Below are experts of layer 5 (counted from 0) of a mixture-of-experts language model. Rows are named router (the router's row for the expert), up (a neuron's input weights, with its number), down (a neuron's output weights, with its number) and show model dimensions 128-255. Each number is 128 + 32 x the weight over its row's rms, rounded and kept within 0 to 255. Numbers have three digits each.
After each expert's rows: "raises" lists some tokens whose logits its average output raises strongly, later layers aside. This comes from a sample of Wikipedia text that the model never trained on.

# expert 102
router:161061176152138106138111116112157111117132079093137159084161126160134173162093084138125123093078144150120080113146112126112080096111165113143098147087114075140102142163085104108077150160163141119132094149102095156142109125172159169134122081126117164180173132161054105113091090113103126162154204116129074177146197139152123088156087173113151133184108172147081113175076138132129154170105
up0:061110139135112125109082179126129176066104152096099152123105162120111095165106155126089107119117041149139179197142112113142113165110128124129155115168155097113088168091140180101073141110119134055084081092165091180138078141158145166175224099171133093130143136131107140167128162146133124161132144203142116162102147147092121102169171108114133097098115157132145106124160145079134152171100
down0:125091139058144194099118119138132137169126105092182172145112130149111136100143136089192139172118163122118133128163127113116123083094093125052129139099164148063107106131127107099138154132083091063170117114156091143133143179079095151149098214165113113156153111122179096083129221092122130175082117185144115121137132117141150182069074114132138195111084126184145127131106111167074104096073
up1:095125126077120126177111142094178121158098131141128139135180129114144114094131125114106167137136087124118127108139154068171080137150176102152148120041087100170111152166105140183151152158137142061169141105125095047179159169139115158118110108107139168112132110138152135125113100112116153141112134134122129139171036090135156091124083092136101147146092125121148119137169077069096088140087
down1:176149072088119132172141147186153077124083131143143171151110147150141079103103089126095181133120083099150152124138169127131089130159040165147146069126131125128149146144071091112162084104202100165061152147185167089084090154097165192112152197135159061081120127117166093096089080161136122102191128126083118132115139157141083111110199133087133153088155094128205154109158100101175154120146
raises: "ney", "icle", "istics", "icles", "istic", "igan"

# expert 186
router:142163113107148139099139093138100119110113165106119131115122180124137125136075173129098078107135184153094131145107172113085143155187150111162126063179101090149122117110143110104192189180123207072075149124145133099135095145094095104175084169167097140120157144196108044082185078094115165155109061156108130089123133106137140175143160101135156123064119134164138096103070148138141144137164
up0:058094125094127127078179112138129172158110199116148177099159176089177154104091066100056150155126105076096121094129121087162109165114116165162107061110101157136162060108125144090086141139094110120117137187166138169198153143122121109108159123171136184145196085162103065107075109138130161106124103110151145148096123087133117097127117140079123102126104128126196125100110142153196056169126
down0:092193078121148142154110161133123116119141140161194114168047145111105152118155133141129138138153169126137171106165188116102113093143145108114139150093126145068127180149128105101108116058056130116122123123137136103146094122140115112145123150076196131179096152145105111131177124074126105110152153086102064093135150127131093080132144176162099146069088154124116120146102152112124164068164
up1:047122133137172234121123128076133164118171098107163161144090205202153180130104111161126177116099129110124120146172083127138185094122178159108124128112126154128125093136136149140121199096130185115070128110107141125126204077100173161126132087102132151075172103142173118121114100182067077126075132169108108153112050152116098119190043078086142127127118114123080123159108161156194089121150
down1:154255124172093140156111148141068089134108132096134119165122125096143155157172135124195113098139135104131105165153115153133094124118125079129168126111133113135081135114136129061156151149141082145092099085115139143101089155156125112111077110144148094127102121109100103162147111127170178121071078133131149055133143115122184133120156151179176200015151106124095146128124102158123176090112
raises: " however,", " such", "the", " \"", " which", " “"

# expert 91
router:140034124099121148166129146084119119102098144152148091105149113060180130134097171156130079117128106103071118106225172159153157118123136132085137069073092175127171097151173066163089141180076147113181145079181116139151152140112068131161114179115159110132141107122043092135121174166086075136070175089136070137079107125138111117129117130113133148168145083124105182170176166099110139097093
up2:154122127115154126156127112110147125137130154090192116164182139183070078110148075107170142103063107109116120107133117106075126160146076115108143109099089149133086127133090207203142141164147159145126131129123136154170129172170142159153082130104054124101142134121112125108030118092132128137121135128147123099146130081138098177134244175147071168116129128130131155136117098139156135162152
down2:098127147150097143152178155083118113154122102165115095086099174173168094171098061109099172135124110035187094120168130133128073150134131174143084143117125086139103118096072088113155159140138117139117119088022128063153102114149139136155115123172118058097092092126138155149199127092146120151136177113124155145096086155136143153147106129161108129125156162142108125173145072078104073140137
up3:157103141117096168152132095094105124150161107190127182195134153063146114119112135136143168198126103147177157140157133134086143119091127120119213105097155091104150077127154121166137165131087138042144053174082106124136112108119092147206092147166142074149128155117153175100136137148115109185116106166111202153065091095126136136080058084165139174115115131132103125144102169059166155121138
down3:135112182180141140143147103130100166093144091176078184137174157203153165197120168101109082151114121164091113088092090105113120103083142170125152122072099147114107169055152205132127171116103113135092126199137187141154101117151140117121108120167133121155104091105128148071115166103090182076075116106092209153135090096100120189144109173149136096214119130089101111094118164071141099093087
raises: "ikh", "br", "b", "oub", "umn"

# expert 250
router:171111096140102151143087137118097163129114089163163093122187105095105121152155123106161110115111145090069135098192181163137124128100135107073167085120082170106145076155146105197116133136067188135119120144154118155162168114113097112166104126148134098087167075094101096171142167146110101149085180086128176139121128094149097144122154057143138069209147087124145160174135167039089109127100
up0:200109167114100134154177175110100107123068168109142101100128130148176077111171152114103133183160087135065116130131128087116115108112125146127117093168143113093138120123159113130118132168123160100119116175143118089143170120173112097136111150088154111087140083150169083122136124202136110128064111135081177124155128155139169178119081131131111132086120114145149116102170049083159136070081
down0:143137159139189197129139115113188142139131072120125161141129129109134193102161116156078087103130144113121174127078127174126146117082197165125139140141107107135062180163155171122076176067193124151189098174154158089083161177151170123118105129084077160152095119161156131055150138129145120114136084125063123133156152141132167138143154106126088145076144146143131159100061098141097059141094
up1:117150107156182090168092139140093140064141125102156144136098153080154122071116120115093152097118206101129164170115162123124144148041102147196125102109124092167179182153112170128145080133167080098124095108155151119109153195165093118085119139163131131175080124126097117111166070107100180150154130173160138133095171148113130114131093135169097115124138123154085167133099110118191143149116
down1:127059141123159148099115105124183136109102121084119077092161168038122073113141148120071137125126165131143162105052179140124145107093136102127152144170104144144160169116090138177153118151159100143102103110091123106154132112150120156201141100134111146165140057110087175104159131116062143175154176091075086159141095125089121157122109163097181081126105163175083140132125201097109125122158
raises: "ó", "ania", "iences", "ements", "ld", "assy"

# expert 94
router:098175090113135111097139162110159186168164139176089162142112163115089121096123121169143106109158091144146102163064150116143175086146105155158126165125164132145109135065142192100124126113094108132082116125077138128134150131171180107116122112139148141142082134171165140161166107103156106113157130161135120072182120186199173109079091166155083153084151119149119145088090143095141111126108
up0:077091132152091110135106109152120132137075076134192134153118078124122072121113112167100186094150101137140142093157121103072099089103199169131108118175180116125155105127158077107172088168088156113163195083156102129122094136142107147160185084155153142107123167142115079083140173109108159082099137112113114134129138121113084156127122130148142152167167150173106121092110101052099169108133
down0:102167140169119179118110123101086105173116104161173143086193112107111141102106158137106121149165122142142048125101096126100147176202124079154114128095088185054120130150152139104125123080112181153106178104140142123122160171145074123054195065107144128160095198144111082120121165179063103136129103161124114167144105133156147169123155123173104112121157122165100170109042110112110086155145
up1:131091127117111071087146130164144114104182074062135142086112213107093086137153154125138120083155148122123136181196104124156169084134167049069184149121167124129152113154126146126144147148134109096156110086150133130091118129121135150142139100137099130130121033091091073135123145127114076131138192140119186111085058122149082207144129103080135127178100128107118123062124111101174091110060
down1:119140158129084149121084100077142142157113146094145117066148121158169134114147073154140092176100108085109110142140159111065191094139157103161074167154028156149156166095104128059117164131115117103150089136089116097127107145135093148140160149134160084136178088111157040163158154095109079185114113148115092131102157172125083063142090171077158135145132159190133064174122142143143138100134
raises: "gie", "-p", "gar", " latter", "int", "d"

# expert 189
router:081052086159124162121164174180115164190153129134181125103184117135079119109130176077149121141104083126146107130158152129133139120135146099077161100142173125098153198128173086138095092125144133128132124098213104170134119157097152163095146125145133102101117067156102074124148181125132074178148130143161164144117085110080147139157145113089094150190134139112190085141192119113081107082070
up3:117106121150120150108155129153141126133100207118117124123085101110085097175110147125197100134163132141136066120130130148118081134145093130108114089104127166148109128134133186163122200184108130188095155144121172119096109179095117134115120086137111174096059097163052058128116058126119176126105120152131122141116140089179138164087108140137093137128133094112139100138109093151100173085157
down3:087093150121113105129129159161178144066160108177135071184056091149072173163096131158144115144102130097145140165103205076136150130145127135083137128114147176081210095131137148128157098122102110123103143106134149154165189081121140089127229139086150135142101113143149118122149132069153115184136080133126140104104136110163186103103135133158097147184118125165078124088154163108164117152154
up4:134078170103116066102120108123081153090097195113145104151175163141111091131125093101103151097098105057134154136198095191174103087156114105106183141127092132151083126150140135112163126162154169165094144184077152139159170124111085104092147074120122093060149147153115122097096156187147132075134152097117135119161135072183150169182203057119125142132143098169125126099074130114150087058107
down4:101096126126101093138060140188013133097164166155140167136120123153141128133121155079078126151136119071122141137103132206150142159092097059127147096145123065057144153154130114081137120104079114152103169137116119149174120075154122109140159103182118126138165078112192119075123094111212097106085154177116160111138175145061097141084152190179124125067118118087112120141129135161183114138149
raises: "iel", "ains", "ually", "angu", "ical", "alis"

# expert 158
router:089148067107116076099119112142137152093148136135169155126089071138155116120164156131079111101154098149169112164122129109081129082165101082130133103141118067138100129082158133140162061062093090175087175113183144129113117117097181074111135144065181144092083165165132089149102129137098155073128080171158078112078160116112180112192154126117093093092133163143135072098158088096180166164190
up0:160119117142093131141135137095133184146099092099136165092087096078130168083087107146130102117122168153118132131139084126156087106105147090201084136133120135117125081131139129155142126107178161149131094085133025146150166111157176126132114134100079138156097156166164180064120177089144150142152131155063179105167177084123139181103186138146098145096138137116110145110120077129111106078127
down0:141201109162126125161136155161129168087089138152206116081151160115089089101093115089089104125141137127128111178133130174166118069148163143116187114102070050107137156112169145108082064095127091062115099106077144108126099105095151094152169185149155084119133133138159087160105091166101150130185050139162140157128150140131182120175152135132163142163179138146115109169094190079099161132159
up1:168097140088097173081079128155088108157146135154137083159129106107132075159116132172125061154145111135094111077181150120128096108175169170148168085133120088135189060173092103097066161070121132104124111097195166175105103129141108114177078095111200154181133082157122149192088164161186116154144123220105110136156113154131112141179118126127117125131128114139167090103147139117180072172087
down1:084233083159120104126130137077141133096075086130147089117140172188109190102160135103142184093101159154111095141095123095145147173146098094179134090109132151140132192125115138106156110097123073153152109206095149096137093110140159114111147138101080149079125183132151135082121088092156089114123149148151133044106135132138135103167161131174173129158177144122142108112088130161129172170123
raises: " known", " including", " which"

# expert 15
router:127125129102079118143171122133125141090131091122107151095109083085180174128141175113087145095178094132189093173144092178156134135142142113137136118140165121146098192111169134118113094107110061174157135123117176086132097084132114124096165177098186074131089119120161139123076145165081099057125095141133107147080109141121180146134145117152130109098132170094105057139159067080171192100189
up0:120089175111122071119145144153087038107141084166141152169179120137101118131135118183129130157154167138142158113130143096133088167129135156174182224120094111130147118096060133135075132082134130182136112127130152122068085193109079114130218166080143101116134119168100086128118121159104085093160165150164108078112124080116175090172181129077152151143114117110140097118154073151110167167152
down0:128204166109166172095079115116129077174161171138141194170149123130147077086099165123167136164175160120118127040114102084130162164104136117177093122168111158153116126173094094136195163164157186145100170156180135121148139177140124136126109131136071129151193117119069146148101151090122105100161047122089145105152148149138146149118084165141149158156113117109183173111096110104053128143131
up1:083119090137164204177142156132140164082117135115112131100157137155108101126049141162150144114142144150166113132178185153102064153149126145052191105120170084135129118174153115129182161117110108112149110122089091131097158089150120111114140134128147130121184094114076108147108184100174125167150114120083154130097122093089103139091119103147064124146092144170174150142187066122133131143128
down1:103134133159121123165101154102052156108119144073134134119138165173100161132109117103148108164139105126166118147125122123111121075170147110113130097109185108108154147201122155154115137122077111158134102106139115158135124069152111124139091099132133116209056130192079180092130175124134126146091088116052176135190129145131162073150116103126145103115096092107120130116152120105152137138083
raises: "owers", "iers", " nomin"

# expert 14
router:147116151121085159136105126104099112133128140121147083121177127170157154184142119173141126144076163116063142141198085171123125109113143080135160118087136145167169118174147121173109156148137144099195140136140137139101085104126101141099116109124155067125177087113083083172139167161118075135054198046139164116135143120136135177144177119098083075165157104122151108123112107120080105102122
up2:163119118133150103167135113118175091111135124156146175071101105098128132090122160125124118119104101123089097174153147123154143128109082065132181127127146151175127163145125053126180115131120179152152136089146115117070156147171087175116176104142101154100153153125126112120162170095156137178117149150143107120124100046158090084117169187140124141081085125125156131128132141164180109125129
down2:036079098119124130157091173162184117163114130125165145140165149137097109152128057154110126142149083139138110110106171122075111139130158163096173130133131127113148098106152184182092115104151158115083095177187096157135166144148124111135113190132083091143120123090122140124119125117101121131123112100136102165091125089077111176172102217133168097160096131171069131106098138100092102134117
up3:172106125140091146122125167135103147150051137190110126073088131113152120145155215179148114143111134082134136121122124076153116078090089134082175218071138136123126024160126140104132174126158154145124154116088140105171135129128091130149184180093096164136144126155115100109060125164101117113099132167133096083137148148160074121123154131100126128155153173179213147120141135131161147093145
down3:096169135103048136163109154117162099083111113151175075134135097126119096121133112082131113152097109123122117143151119117116107113117112151126104101120072133097131108091183119128092177125161099160137125086180105080134132175139127136207109177124101168118126148079115130137125149126105107123173161220168076116109146132158128130125137121144135143113071100166083114109041038153169116179083
raises: "se", " than", "."

# expert 53
router:141140159151106158132112143101178157141105173079095115128148103068176126141092173181147118133177133070127162096148140152095168127133086085146159146124178085102182119164105123151096137182159100155180124137103135111109128146132077097167079124116131142094110075100131082122161152197168113091150092110103217159145100159138099148045139105117065157119112156151129160134147123070092101107149
up2:180142078162146115074107065138123112074172099113130129113131134140108139132137145133129159173079164180100135129194124163111115128107147126101068133107128109113131164148127099145102118149107171117167148104147127149166140082154098127147063129116165136154117124159144150105094115141141174143086119115140136111102138097193148089130115099122138163136154162169077089139145066131127132125122
down2:160097122185076119127130134142172148121190120140097130110132088135121171124050144099086096175173074174158165129170133102181172099151181143148124106080106089168110139115162070059109089176134122150160143132135085094135137136131154102128142093074173120076083104109148145168141083132183087143122128142112141111114138137100096138115113149062177095124066100133108108104052100183167168114084
up3:086139129086117133059098137098153148073158133112113115125079097113131135044142112100172155114117106121050114168119146107151204087140154105077097164085108142132110146110105183109094096157125099130192167149143168153176183084154177135168116176061087152074099090097158168142122142175103082089102109114109154087114123147139092124107041133151138135121098147147137116120139123165145129141129
down3:161112089126104085136113136136145141123081166143109115121049154120157115115092108102134124144203111118156099103094166151109131166151165129122083155076132157153146074141100135099111210106190141137104183123117144105083152124105115048150164091189123114216115092140156156167146117162125155136119185098142142143164110116094147107057113139067086182096122114112157173137114135137127138094093
raises: "ide", "da", "ide,", "y", "se", "ru"